Weights of a small mixture-of-experts language model, trained from scratch on English Wikipedia: 489M tokens.
Below are experts of layer 4 (counted from 0) of a mixture-of-experts language model. Rows are named router (the router's row for the expert), gate (a neuron's input weights, with its number), up (a neuron's input weights, with its number), down (a neuron's output weights, with its number) and show model dimensions 128-255. Each number is 50 + 12 x the weight over its row's rms, rounded and kept within 0 to 99.
After each expert's rows: "comes after" lists some tokens at least twice as common just before its tokens as in all text. This comes from a sample of Wikipedia text that the model never trained on. Tokens count by the router's weight.

# expert 45
router:53 47 59 70 53 23 25 43 63 61 45 39 61 34 56 64 48 67 61 46 45 67 66 65 66 63 53 23 44 52 57 64 60 40 45 48 43 52 43 58 59 57 56 28 58 62 66 53 64 39 55 55 62 45 54 52 76 46 57 62 44 62 73 32 38 47 61 60 70 52 54 51 35 71 39 61 61 55 30 52 69 40 50 48 42 36 31 61 33 44 40 44 47 64 46 56 31 25 65 51 61 41 59 21 41 58 25 36 38 38 67 36 48 31 51 40 37 43 36 56 46 45 63 41 37 53 64 60
gate0:56 56 60 64 54 59 42 45 42 61 41 72 37 46 67 59 61 30 54 46 34 42 27 45 47 38 17 56 67 51 42 38 63 42 66 65 58 42 58 57 70 58 41 50 63 27 62 37 42 29 52 49 43 40 50 53 59 32 54 48 45 72 55 53 55 61 49 49 42 44 49 23 37 45 44 48 53 42 49 49 45 55 50 51 35 41 34 29 53 52 58 57 52 52 27 54 42 65 34 53 49 53 50 44 61 43 31 61 55 28 49 40 55 34 30 41 75 66 52 51 67 57 51 32 55 74 32 56
up0:44 67 51 48 63 42 40 53 72 43 46 38 70 47 69 26 46 53 65 54 56 43 77 53 53 46 65 41 39 42 50 49 54 48 66 72 61 46 65 53 36 38 61 40 44 31 37 57 54 56 38 69 42 43 50 48 51 55 51 55 68 62 38 49 69 66 32 45 32 57 57 55 61 27 53 48 67 36 44 55 73 55 46 63 35 61 57 59 40 60 71 41 40 72 79 59 35 56 46 44 44 56 60 63 45 52 56 47 35 60 58 31 65 64 56 51 58 44 28 32 35 51 41 44 62 27 44 44
down0:46 66 70 29 36 67 72 50 32 60 44 84 69 39 51 44 66 59 53 39 41 39 62 45 37 41 67 48 32 61 54 61 68 52 48 56 27 41 49 42 69 60 53 39 54 65 59 46 43 53 49 51 84 56 58 36 42 35 28 61 72 50 64 67 59 32 36 60 61 39 35 58 45 52 42 61 81 42 35 50 49 41 71 83 43 35 26 52 61 56 62 62 38 44 59 65 42 56 42 33 33 37 48 76 74 58 35 43 51 57 27 49 58 23 35 56 50 32 58 59 44 66 36 52 63 51 71 41
gate1:44 24 35 40 55 65 61 59 29 66 41 31 48 44 44 35 55 42 76 61 32 66 61 57 34 36 41 60 43 32 41 53 49 41 30 59 44 34 49 50 47 50 45 55 50 65 63 43 47 45 32 59 67 44 51 46 56 55 45 53 34 54 48 50 42 73 63 48 53 49 57 43 58 44 57 66 43 59 52 28 53 75 53 46 44 78 53 55 74 46 33 61 33 38 68 41 43 43 47 41 42 53 59 22 60 53 68 16 44 42 41 44 41 49 28 42 35 39 61 55 55 45 60 26 43 70 55 57
up1:54 84 56 46 42 48 59 35 68 47 52 56 52 66 60 66 56 60 29 61 64 33 41 60 51 49 45 32 50 54 47 47 60 49 69 54 57 58 44 54 73 55 58 56 39 44 47 53 54 67 61 48 49 51 35 63 42 34 59 48 66 29 47 60 39 16 54 57 51 39 37 49 43 57 49 50 56 41 52 53 48 40 48 64 56 30 54 43 43 44 68 52 59 74 44 64 56 51 43 54 48 48 20 59 38 49 37 71 64 44 64 66 71 53 49 69 67 32 60 37 38 50 40 56 83 40 34 54
down1:34 43 53 42 59 76 62 44 32 59 52 36 41 61 21 41 33 47 44 48 43 40 66 66 56 53 48 50 37 58 64 48 35 48 61 62 47 32 35 45 53 54 56 61 50 80 80 41 49 53 54 64 41 46 77 76 73 43 50 61 39 58 46 49 73 43 27 29 55 45 72 60 57 58 63 61 46 55 49 23 68 45 57 57 49 57 40 47 37 55 53 44 30 49 79 35 26 38 75 31 59 59 40 26 44 68 40 36 51 56 34 45 39 62 61 55 34 48 54 48 48 47 76 45 64 39 78 29
comes after: ".", "0", "9", "1", "8", "3"

# expert 47
router:62 36 51 60 62 44 45 51 35 59 51 44 48 62 60 32 52 46 50 59 30 47 38 56 54 45 47 41 53 61 69 45 48 50 51 58 58 52 80 45 37 54 50 34 20 74 69 48 43 43 39 32 44 64 20 53 47 73 55 49 45 47 69 52 52 35 65 44 45 36 36 64 72 51 57 50 53 52 54 55 77 35 57 34 65 30 57 45 50 58 57 39 44 37 49 45 57 37 28 43 28 59 52 42 74 57 67 33 34 54 47 30 54 54 50 65 37 44 52 56 60 25 62 75 35 47 39 47
gate0:56 64 29 92 52 41 56 65 47 31 35 57 51 73 64 56 48 26 60 64 48 67 55 63 52 63 35 48 55 34 33 34 48 77 57 40 68 46 48 38 37 30 51 68 26 57 31 51 58 36 63 67 74 37 52 53 56 52 57 52 49 52 35 73 50 26 65 40 41 44 53 46 39 42 50 39 40 37 48 44 46 62 45 72 35 47 56 43 40 71 19 46 47 51 49 46 52 61 38 49 41 44 16 40 57 48 66 40 47 40 50 58 63 67 60 51 36 33 76 49 50 40 44 52 63 48 32 60
up0:49 52 51 44 54 65 54 43 49 68 52 37 70 58 49 24 58 33 33 43 51 32 47 44 79 71 50 66 55 47 60 53 55 32 35 69 39 57 40 44 82 47 40 43 60 35 56 54 44 72 40 17 66 42 47 56 44 67 55 60 39 59 31 42 58 57 26 62 66 54 56 47 42 49 52 52 38 58 73 44 73 59 56 49 66 50 63 52 40 52 60 72 49 62 78 65 44 35 51 26 68 47 72 64 49 48 53 41 58 29 43 35 45 44 38 51 32 49 54 57 59 62 48 51 66 37 59 52
down0:56 54 72 51 61 35 42 61 44 60 40 29 83 44 41 53 60 48 60 42 56 25 56 44 59 58 39 66 50 50 61 52 53 38 53 46 56 56 59 45 50 52 33 50 63 27 31 73 42 55 51 64 48 28 46 52 47 45 36 63 44 58 41 44 48 34 59 51 57 46 61 51 63 57 49 46 39 31 43 49 53 41 53 58 50 52 56 63 59 50 71 42 58 39 39 17 62 36 51 37 55 39 60 78 27 48 59 50 51 37 56 46 39 44 59 60 41 58 66 37 45 45 62 34 60 43 55 54
gate1:53 56 29 52 74 52 57 45 54 53 32 44 55 61 43 24 65 50 63 43 65 29 64 35 61 45 76 48 75 34 87 28 47 61 59 55 57 42 52 56 49 62 43 56 36 49 50 36 29 67 54 34 53 44 38 53 57 39 45 53 49 47 48 65 41 73 52 33 48 50 42 58 64 50 48 43 56 48 49 41 56 55 64 35 54 68 45 54 72 45 30 55 53 63 62 55 42 39 36 63 41 59 81 52 54 47 46 65 40 51 35 42 59 30 50 51 59 47 57 51 43 64 64 67 46 52 33 51
up1:59 47 45 47 51 67 58 55 56 38 27 52 55 42 15 51 68 34 75 38 62 26 57 47 66 50 67 62 58 46 65 38 35 55 42 54 54 43 49 53 57 65 50 50 50 64 67 40 49 66 72 09 46 50 28 49 53 50 68 51 26 57 63 60 42 64 56 49 65 61 53 56 50 56 43 43 46 48 61 41 52 36 58 40 62 71 47 65 70 61 25 35 51 46 58 54 40 48 39 78 48 44 61 60 48 56 50 51 48 55 50 46 48 33 45 51 45 53 64 56 42 56 58 58 56 43 51 54
down1:43 28 34 49 65 52 45 32 51 44 55 41 63 74 52 53 60 59 47 42 74 70 20 31 41 48 46 37 30 67 74 36 59 75 65 70 35 39 26 45 55 44 49 44 42 63 48 57 45 35 43 46 47 56 58 43 57 62 29 51 45 64 45 48 52 73 64 38 65 72 43 36 49 54 41 48 27 64 55 40 45 61 18 48 89 34 46 44 34 50 68 44 67 63 31 51 40 42 44 54 42 27 63 47 68 17 57 30 68 51 40 59 72 61 38 51 47 53 25 40 44 34 43 56 58 48 53 58
comes after: "-", " (", " \"", " of", " in", " D"

# expert 14
router:49 52 32 59 63 56 46 60 74 72 42 48 54 32 68 59 47 37 44 33 28 60 48 50 28 48 47 58 48 34 55 55 61 56 33 70 42 67 45 34 36 68 60 52 33 45 63 62 10 42 44 65 30 45 61 40 32 58 50 31 58 33 60 23 59 37 50 32 51 70 33 73 46 56 49 71 69 58 43 56 52 47 58 62 64 41 30 43 49 49 48 68 20 32 39 56 51 32 44 65 61 44 40 48 64 56 63 62 46 56 58 48 56 61 67 68 53 54 49 42 50 43 49 57 45 61 51 36
gate0:47 42 50 46 36 48 75 35 38 35 54 52 58 45 26 49 51 25 48 48 51 61 33 36 40 58 67 40 33 18 32 65 59 44 53 51 51 50 65 52 50 42 66 66 54 30 42 60 59 56 60 57 41 50 51 69 41 34 25 47 48 31 64 43 42 49 30 38 49 46 60 50 54 26 57 26 38 47 60 35 41 95 48 49 63 56 48 77 53 56 55 47 37 64 61 54 50 53 62 57 52 38 52 54 35 26 38 47 36 51 50 55 41 57 39 34 50 34 52 48 70 48 35 51 39 45 37 68
up0:59 50 58 48 50 78 37 46 36 45 55 42 55 40 54 60 57 59 43 55 53 70 36 46 47 57 47 66 37 68 56 53 32 40 47 55 86 56 24 55 59 63 49 68 48 41 64 46 41 43 63 48 51 41 82 46 38 40 37 65 31 43 40 53 70 69 46 71 62 34 63 55 62 50 57 40 47 57 34 62 49 69 62 40 41 57 64 63 45 42 31 50 32 55 40 56 40 42 69 47 55 52 42 57 50 50 44 60 66 37 30 60 55 58 45 45 51 54 53 48 49 66 54 35 30 62 65 29
down0:51 51 26 45 34 46 32 48 83 33 40 49 31 14 46 66 45 54 54 41 50 52 48 54 73 53 55 49 54 55 53 52 16 50 51 58 58 33 42 46 30 58 54 33 49 69 62 48 41 56 53 50 52 50 39 56 55 49 49 28 44 35 41 34 32 49 51 66 29 52 43 43 63 70 52 49 49 54 54 52 47 67 42 62 58 68 35 68 66 29 40 35 56 48 38 49 60 47 41 24 53 38 32 54 49 65 12 50 40 38 39 50 67 61 47 51 53 46 45 48 54 49 49 52 42 58 59 50
gate1:43 53 53 52 54 52 52 55 38 48 41 72 46 55 31 67 44 28 62 39 35 62 55 41 50 69 52 54 39 73 44 55 61 29 34 58 35 56 39 33 47 46 51 41 52 51 47 54 33 52 21 33 49 50 37 50 59 32 48 54 63 81 53 44 29 32 41 36 51 51 67 44 54 65 57 57 41 41 40 56 46 50 46 86 70 46 68 35 69 57 71 56 48 55 48 43 46 49 61 47 57 55 50 34 43 42 65 73 66 42 53 55 50 75 21 47 62 57 50 58 59 31 39 55 83 57 27 56
up1:66 53 49 48 51 43 58 59 38 36 57 50 58 66 45 67 48 42 62 31 47 39 58 48 55 73 53 61 55 59 38 37 71 42 48 68 38 57 58 39 52 44 44 32 50 53 46 48 46 59 32 25 63 53 47 50 54 42 52 48 61 69 65 61 36 54 54 54 71 66 53 36 44 48 50 49 48 60 65 61 65 43 52 57 77 65 57 28 56 75 60 31 61 39 52 45 45 72 51 50 68 60 74 49 56 33 69 40 43 29 56 37 32 71 36 55 62 68 54 40 52 33 46 57 64 44 45 46
down1:20 42 35 58 53 55 66 48 64 42 44 53 62 37 52 46 67 73 41 46 49 41 47 52 44 49 41 46 58 37 44 51 14 41 47 63 61 51 64 28 51 23 52 59 63 56 51 42 28 63 44 54 71 33 44 57 62 46 37 52 62 55 29 60 73 13 56 46 26 79 50 65 40 57 50 65 45 66 96 52 47 53 54 60 48 45 58 43 24 33 42 32 42 76 42 37 41 61 57 66 42 54 72 36 48 33 79 47 41 58 60 63 68 47 56 62 43 69 43 41 63 47 46 52 38 51 45 69
comes after: " (", " in", " \"", ",", " P", " a"

# expert 0
router:36 54 77 65 31 62 33 58 62 64 57 45 61 67 60 38 49 48 36 43 54 57 31 41 53 56 67 34 53 56 58 38 27 67 30 24 44 50 40 47 65 37 45 29 63 52 38 45 49 60 52 56 76 43 59 42 35 59 54 72 38 43 49 54 34 30 46 46 53 54 42 50 67 42 44 35 47 40 29 74 44 46 61 54 35 56 73 43 54 58 36 46 35 69 42 22 82 37 34 49 66 50 46 46 59 33 41 52 59 46 48 46 45 55 69 44 69 58 35 49 32 70 55 55 41 46 52 59
gate0:43 55 43 54 62 52 50 58 31 44 52 69 38 62 44 71 57 67 45 45 53 79 28 52 39 41 38 41 57 27 39 45 63 69 48 43 41 43 49 29 67 61 49 50 28 48 39 54 76 48 60 48 57 70 32 24 43 51 27 63 47 46 54 29 55 47 54 29 50 33 37 40 44 62 50 34 32 47 39 49 57 46 45 31 43 41 46 38 36 77 27 26 44 44 40 38 35 76 36 63 30 59 29 56 67 40 38 43 30 50 20 38 48 55 52 43 71 34 55 35 63 56 52 42 58 54 36 65
up0:60 48 48 46 37 49 49 55 70 42 61 50 45 21 63 43 53 35 38 66 63 19 64 47 35 42 51 52 49 42 66 42 37 50 58 61 45 32 52 70 32 49 51 62 57 47 40 43 36 54 51 47 56 40 60 51 28 43 68 61 45 37 48 41 38 53 57 56 47 60 52 52 63 44 56 40 55 51 44 47 47 49 43 43 57 46 55 59 61 51 63 63 62 55 68 56 65 18 44 35 76 58 52 65 64 62 70 71 46 41 47 60 65 48 49 65 44 31 44 57 64 40 63 49 63 51 37 37
down0:55 43 47 44 72 63 34 40 39 57 62 40 52 61 49 64 69 41 49 73 44 58 39 55 40 33 37 46 41 53 47 40 41 38 72 52 51 63 52 60 54 47 47 46 64 62 47 69 61 60 48 39 61 58 40 53 39 44 35 47 65 44 47 50 54 52 53 39 49 25 50 39 45 64 33 67 46 54 68 58 56 53 59 42 52 25 42 36 39 31 60 60 28 58 45 72 33 54 24 29 60 76 86 54 60 54 50 53 51 50 42 28 37 58 64 39 54 53 19 65 22 52 42 63 65 43 66 53
gate1:70 43 67 49 33 29 49 34 51 46 57 39 58 52 49 46 61 56 54 68 66 47 48 27 64 74 64 37 38 44 61 59 49 73 52 44 32 45 47 44 70 37 39 42 48 41 59 61 42 51 31 55 57 32 58 57 36 59 42 72 47 33 47 63 35 49 32 47 39 55 51 31 68 56 58 42 60 49 52 60 52 71 69 40 65 54 51 45 57 58 41 33 36 49 70 56 64 41 53 37 47 53 60 41 42 47 59 60 17 60 80 32 58 38 55 56 77 59 40 66 45 44 48 63 36 58 68 51
up1:32 43 47 44 65 47 59 62 54 54 39 55 50 48 64 47 37 47 39 75 36 70 61 55 45 32 25 72 60 46 41 33 51 42 59 25 49 47 48 48 33 51 46 60 52 64 32 51 53 57 62 43 61 73 57 42 55 47 57 30 69 66 42 28 70 37 48 48 53 45 47 40 57 54 62 48 36 58 51 47 51 38 39 43 41 33 44 56 40 43 76 63 50 45 43 37 45 54 61 44 73 59 46 71 70 40 46 27 57 51 34 57 60 32 46 70 28 61 66 33 52 64 69 40 56 37 44 58
down1:56 56 58 53 43 51 51 26 67 45 35 63 47 51 65 43 41 52 60 59 50 42 60 50 70 39 47 44 27 52 51 36 57 62 58 67 52 45 36 50 48 38 58 59 39 58 28 43 51 61 70 44 33 50 42 56 54 65 73 50 47 56 41 52 19 29 62 38 68 25 83 50 42 35 42 59 51 41 36 36 78 55 31 45 74 39 56 30 29 37 37 68 65 61 52 53 45 59 58 59 66 39 42 35 39 25 41 63 36 43 45 52 40 50 59 63 54 51 48 71 78 39 45 45 57 46 56 63
comes after: " ", " |", "|", "1", "2", " May"

# expert 63
router:34 64 55 60 48 64 40 67 64 50 36 50 61 58 63 47 53 55 20 60 76 65 38 59 53 60 63 26 61 45 69 46 35 63 36 52 37 68 37 62 68 46 52 31 48 41 62 49 47 38 60 54 53 45 65 32 48 63 59 72 26 60 68 27 31 49 45 32 66 74 61 46 42 57 36 50 50 44 34 61 62 36 49 40 34 42 59 32 42 50 77 40 61 62 60 27 52 45 58 61 66 44 55 38 63 39 65 66 36 42 60 42 39 53 68 42 51 34 36 57 43 60 53 47 28 67 63 65
gate0:59 48 59 34 32 49 45 60 55 47 55 56 39 56 58 47 49 56 65 55 44 39 54 49 47 59 60 32 66 53 52 82 53 50 53 56 49 51 46 41 54 13 38 61 48 59 68 59 58 49 41 51 70 42 37 63 54 61 67 36 49 46 18 47 42 49 65 54 49 50 57 70 32 57 54 41 52 46 38 44 52 54 48 53 57 34 59 46 70 48 43 44 54 48 57 52 66 47 29 22 49 46 70 58 69 41 60 46 41 54 49 37 60 58 43 61 73 36 57 77 53 50 45 31 54 29 36 39
up0:40 58 51 34 67 70 38 45 51 43 62 42 59 44 47 59 60 58 47 37 56 57 31 40 63 55 35 44 37 27 38 28 37 56 35 68 59 36 49 48 46 78 60 49 39 51 43 30 13 54 55 40 38 68 54 32 52 30 50 52 39 32 64 56 39 66 22 37 47 38 56 53 40 47 47 53 34 65 59 70 58 53 40 66 47 50 45 54 41 58 50 53 55 57 46 47 52 56 65 92 58 64 34 58 32 42 42 36 34 53 40 54 47 44 51 33 31 48 40 42 49 49 54 65 70 57 58 41
down0:61 68 42 61 44 71 60 45 57 49 62 63 32 44 67 46 57 62 40 33 57 61 54 42 50 47 43 42 60 51 37 36 61 45 43 35 58 36 56 56 44 40 33 60 51 44 56 46 64 35 46 45 77 72 53 55 17 50 48 54 42 48 56 53 46 56 64 48 55 43 52 50 70 49 42 21 17 52 80 63 38 49 53 39 72 66 53 39 62 41 46 42 62 50 45 56 53 39 32 55 38 40 41 50 48 65 56 39 42 58 56 51 58 67 54 27 47 66 62 45 30 66 42 70 51 43 42 72
gate1:47 31 49 70 55 56 59 53 42 61 67 45 45 55 32 40 69 54 62 72 33 39 56 32 52 54 00 41 58 42 48 46 33 72 57 62 57 60 41 35 34 35 62 46 49 72 27 56 48 48 56 48 59 33 31 63 64 27 54 49 50 38 43 48 58 44 40 63 63 43 54 55 81 40 70 40 60 67 78 58 58 63 31 53 51 53 50 27 37 71 68 60 54 41 52 56 54 53 62 63 30 59 43 47 65 46 58 51 47 53 45 61 42 68 40 45 74 36 52 62 55 30 55 47 40 36 52 45
up1:33 25 38 65 62 46 52 57 34 64 49 53 60 43 60 36 76 39 60 82 31 33 70 56 50 58 38 26 57 62 51 37 34 55 53 35 38 50 37 41 43 48 41 48 41 56 38 56 47 46 41 64 59 49 52 61 58 30 49 44 52 50 63 53 62 42 44 54 54 53 51 57 63 41 43 46 46 59 64 56 77 33 48 56 50 52 33 33 44 68 48 56 42 50 54 55 46 54 52 47 40 57 46 37 57 50 70 48 42 51 44 47 56 67 45 67 55 39 35 58 66 43 57 30 50 56 58 71
down1:52 57 54 70 31 60 42 61 59 39 57 50 55 24 42 40 69 65 30 71 49 55 46 59 55 44 22 41 55 49 35 44 51 61 30 43 65 57 31 56 36 70 63 48 40 53 73 43 32 48 58 57 46 60 45 44 55 61 47 67 46 36 74 42 51 54 49 42 40 60 35 41 66 39 45 52 45 52 50 39 70 42 51 65 43 48 59 38 66 62 44 51 25 59 61 32 54 46 56 55 47 68 57 36 33 46 37 68 48 51 55 33 34 46 40 60 64 56 33 33 64 25 54 44 65 54 59 53
comes after: " ", "1", "2", "0", "9", "–"

# expert 15
router:41 41 62 56 39 31 38 63 34 49 61 56 82 54 65 60 76 69 34 57 31 64 51 59 50 78 52 39 40 52 55 48 59 55 58 48 41 54 45 59 37 44 80 20 79 56 60 68 67 49 55 59 65 41 47 47 58 58 52 58 63 64 68 36 41 58 47 68 69 30 67 44 29 57 35 32 61 70 47 58 63 39 33 44 58 62 30 51 37 57 69 34 48 61 40 70 44 35 77 34 68 54 70 52 40 32 48 45 18 57 69 30 35 44 58 37 47 39 42 25 58 73 60 36 49 63 65 65
gate0:49 69 47 56 45 47 53 37 45 53 47 54 40 39 53 55 39 45 39 47 56 42 26 62 60 52 57 52 51 35 62 53 56 41 33 49 59 55 11 61 25 29 52 36 59 61 33 42 62 46 48 50 64 34 53 53 32 41 30 29 28 41 31 49 52 43 47 23 61 41 53 55 23 70 60 50 41 42 46 68 58 58 44 30 56 44 64 44 59 35 52 55 64 55 56 60 13 40 17 53 50 57 45 47 63 46 59 51 68 60 49 37 65 58 51 31 52 68 69 56 38 46 34 54 75 55 52 42
up0:51 43 43 65 38 56 29 71 56 65 73 34 51 43 37 40 65 24 55 36 43 53 61 42 76 47 39 51 55 58 61 60 35 65 45 58 35 44 64 39 27 69 47 52 45 44 57 52 78 45 51 40 42 56 49 44 49 66 50 72 52 30 69 40 47 66 34 36 37 49 51 45 57 38 49 59 33 37 25 38 52 24 58 49 47 68 38 59 58 63 58 43 54 70 55 45 34 61 57 43 43 38 50 47 50 69 48 58 71 44 41 76 46 57 69 50 43 45 42 33 39 51 49 73 49 59 64 50
down0:50 69 47 60 49 45 42 46 63 50 59 48 51 35 32 63 53 37 69 32 78 51 39 43 29 43 64 43 39 25 36 45 58 65 46 64 58 55 36 71 41 44 50 41 38 46 41 65 29 35 47 41 36 64 60 41 54 70 39 41 55 43 46 64 50 55 22 47 46 51 45 31 61 45 49 50 63 43 23 42 22 52 45 39 51 37 58 36 64 70 53 59 55 50 37 57 62 68 35 43 54 59 43 39 35 50 51 37 50 43 41 38 63 38 40 50 51 60 27 51 49 48 49 73 38 43 58 30
gate1:49 53 37 50 64 66 52 43 51 58 42 64 61 43 66 42 52 50 59 59 32 60 70 39 46 50 57 42 52 35 53 58 49 43 63 46 46 48 48 69 38 46 33 56 47 47 44 43 48 38 58 42 43 67 46 51 65 50 75 52 41 67 74 56 49 67 55 25 44 42 51 53 68 52 35 54 56 55 55 33 50 45 63 40 46 39 31 61 43 65 52 83 44 45 49 37 76 50 41 69 64 40 59 65 47 66 36 39 29 50 53 74 40 23 46 56 59 52 63 49 41 65 60 58 64 69 64 61
up1:60 54 43 44 32 36 54 73 57 52 73 54 39 48 52 51 44 38 56 52 73 36 61 56 59 64 53 54 49 54 81 48 42 50 44 53 58 41 30 48 30 53 57 45 44 45 54 48 42 49 47 33 48 28 47 48 50 54 37 60 49 60 32 44 52 40 56 59 53 53 41 74 52 52 70 70 33 25 58 58 56 61 55 42 59 68 66 71 37 37 47 60 37 49 72 54 37 52 59 56 56 44 29 64 54 54 49 58 57 54 29 28 74 52 67 40 49 57 32 68 63 50 51 51 47 53 68 57
down1:77 32 57 46 53 51 45 57 53 52 51 60 45 66 45 58 45 43 56 52 64 31 48 43 18 22 71 63 40 41 55 50 63 49 44 62 35 45 41 50 74 54 51 49 46 50 46 38 63 63 45 53 60 55 48 60 47 48 37 46 29 54 52 56 31 39 45 65 53 30 45 27 57 38 60 27 38 32 47 40 55 35 59 40 67 63 52 56 68 50 65 39 56 61 46 53 52 67 33 41 55 42 34 43 49 47 47 52 69 36 57 42 70 58 66 38 51 48 42 43 73 55 35 49 45 68 39 42
comes after: "0", "9", "1", "2", "8", "7"

# expert 46
router:63 45 31 36 70 58 54 61 69 52 59 40 41 53 59 65 38 74 62 52 45 44 44 59 44 36 61 58 35 38 64 28 59 42 54 53 45 60 30 60 32 62 43 24 58 62 48 51 62 64 40 58 42 55 46 48 43 39 53 63 32 51 66 51 75 51 58 34 47 45 33 54 25 44 64 57 54 56 58 39 61 45 54 46 39 47 41 55 73 21 59 70 57 22 38 49 14 30 62 56 55 51 66 44 60 68 54 42 63 48 37 60 63 43 62 56 53 44 56 43 34 46 53 40 44 62 55 78
gate0:70 43 38 46 59 38 43 44 60 45 46 68 48 42 60 51 54 71 38 78 41 44 49 38 67 49 53 73 45 40 29 52 36 45 65 69 47 54 54 55 54 53 52 60 32 55 49 52 58 30 45 31 55 50 51 66 56 64 38 66 42 41 29 44 45 62 66 42 22 60 40 77 57 70 36 36 79 49 32 61 63 52 49 60 62 53 66 55 56 44 60 51 55 56 54 43 39 71 61 52 62 45 48 57 50 67 46 49 49 53 56 59 62 35 52 57 58 34 54 60 56 50 26 32 37 43 62 43
up0:57 40 53 48 54 62 70 66 53 60 61 57 54 55 37 57 60 58 43 40 60 51 56 67 53 39 40 57 67 52 39 24 58 51 47 73 32 45 57 56 40 25 71 53 34 57 52 38 52 42 40 46 43 65 51 52 57 57 60 41 56 44 59 58 29 57 64 36 28 59 52 78 37 51 41 64 57 33 43 56 59 57 56 63 66 45 62 64 62 54 61 57 44 46 41 32 45 40 51 39 48 53 36 55 75 43 56 36 42 46 71 47 61 40 35 70 50 46 52 56 36 52 48 42 49 59 64 58
down0:21 64 61 51 61 52 30 71 26 62 45 52 56 56 37 59 57 52 32 56 27 58 34 51 78 37 60 59 50 48 60 60 63 35 33 46 48 40 55 58 51 56 57 26 46 61 34 53 43 46 59 24 45 65 45 52 61 51 51 45 42 61 49 59 52 42 65 46 46 77 39 53 45 57 46 55 46 53 47 43 43 60 52 66 58 59 56 30 51 60 77 49 37 60 46 50 40 70 45 52 70 43 41 42 61 42 70 58 61 56 48 61 39 43 59 42 30 59 42 44 38 63 59 45 40 26 50 62
gate1:56 52 43 42 57 47 50 50 38 43 59 48 64 43 38 45 27 43 61 44 57 40 70 39 46 42 69 45 38 49 54 60 47 62 57 50 61 44 51 31 40 60 50 52 70 28 39 40 57 68 56 61 50 25 39 28 49 52 59 73 55 54 42 42 53 17 37 49 62 46 55 44 55 37 58 45 39 49 61 40 39 50 45 63 40 64 38 51 46 52 59 53 46 63 53 66 43 52 49 51 32 49 37 38 38 57 44 49 40 40 42 31 39 79 72 50 36 38 60 63 35 52 63 63 55 61 50 59
up1:56 69 30 45 65 40 40 58 47 41 47 42 59 58 34 40 32 63 44 59 56 46 60 44 36 50 77 51 48 43 76 37 44 45 47 60 48 42 64 42 42 58 51 63 53 37 41 26 42 44 54 65 53 15 54 18 62 62 41 82 44 60 48 33 54 32 48 66 47 55 50 43 49 35 48 51 42 39 56 43 44 50 48 68 34 40 35 57 64 50 46 62 62 48 57 44 40 38 45 55 31 51 33 41 55 60 52 41 58 42 45 33 35 53 52 44 40 28 51 58 67 59 76 67 33 59 63 52
down1:57 62 58 43 46 60 35 54 60 60 51 54 58 55 55 52 48 45 44 21 43 45 55 53 46 69 20 52 64 46 22 55 39 61 66 56 56 59 61 37 68 37 63 41 54 47 55 55 44 56 52 58 38 35 57 54 38 25 45 52 40 45 39 59 38 45 41 56 47 54 34 56 48 66 48 51 34 53 41 67 37 54 36 63 53 46 38 37 49 51 41 48 69 48 66 43 56 37 40 50 41 59 33 47 36 66 44 24 39 63 59 36 44 70 57 44 78 59 57 45 47 65 45 56 54 45 37 61
comes after: ",", " and", " of", "'", " with", " as"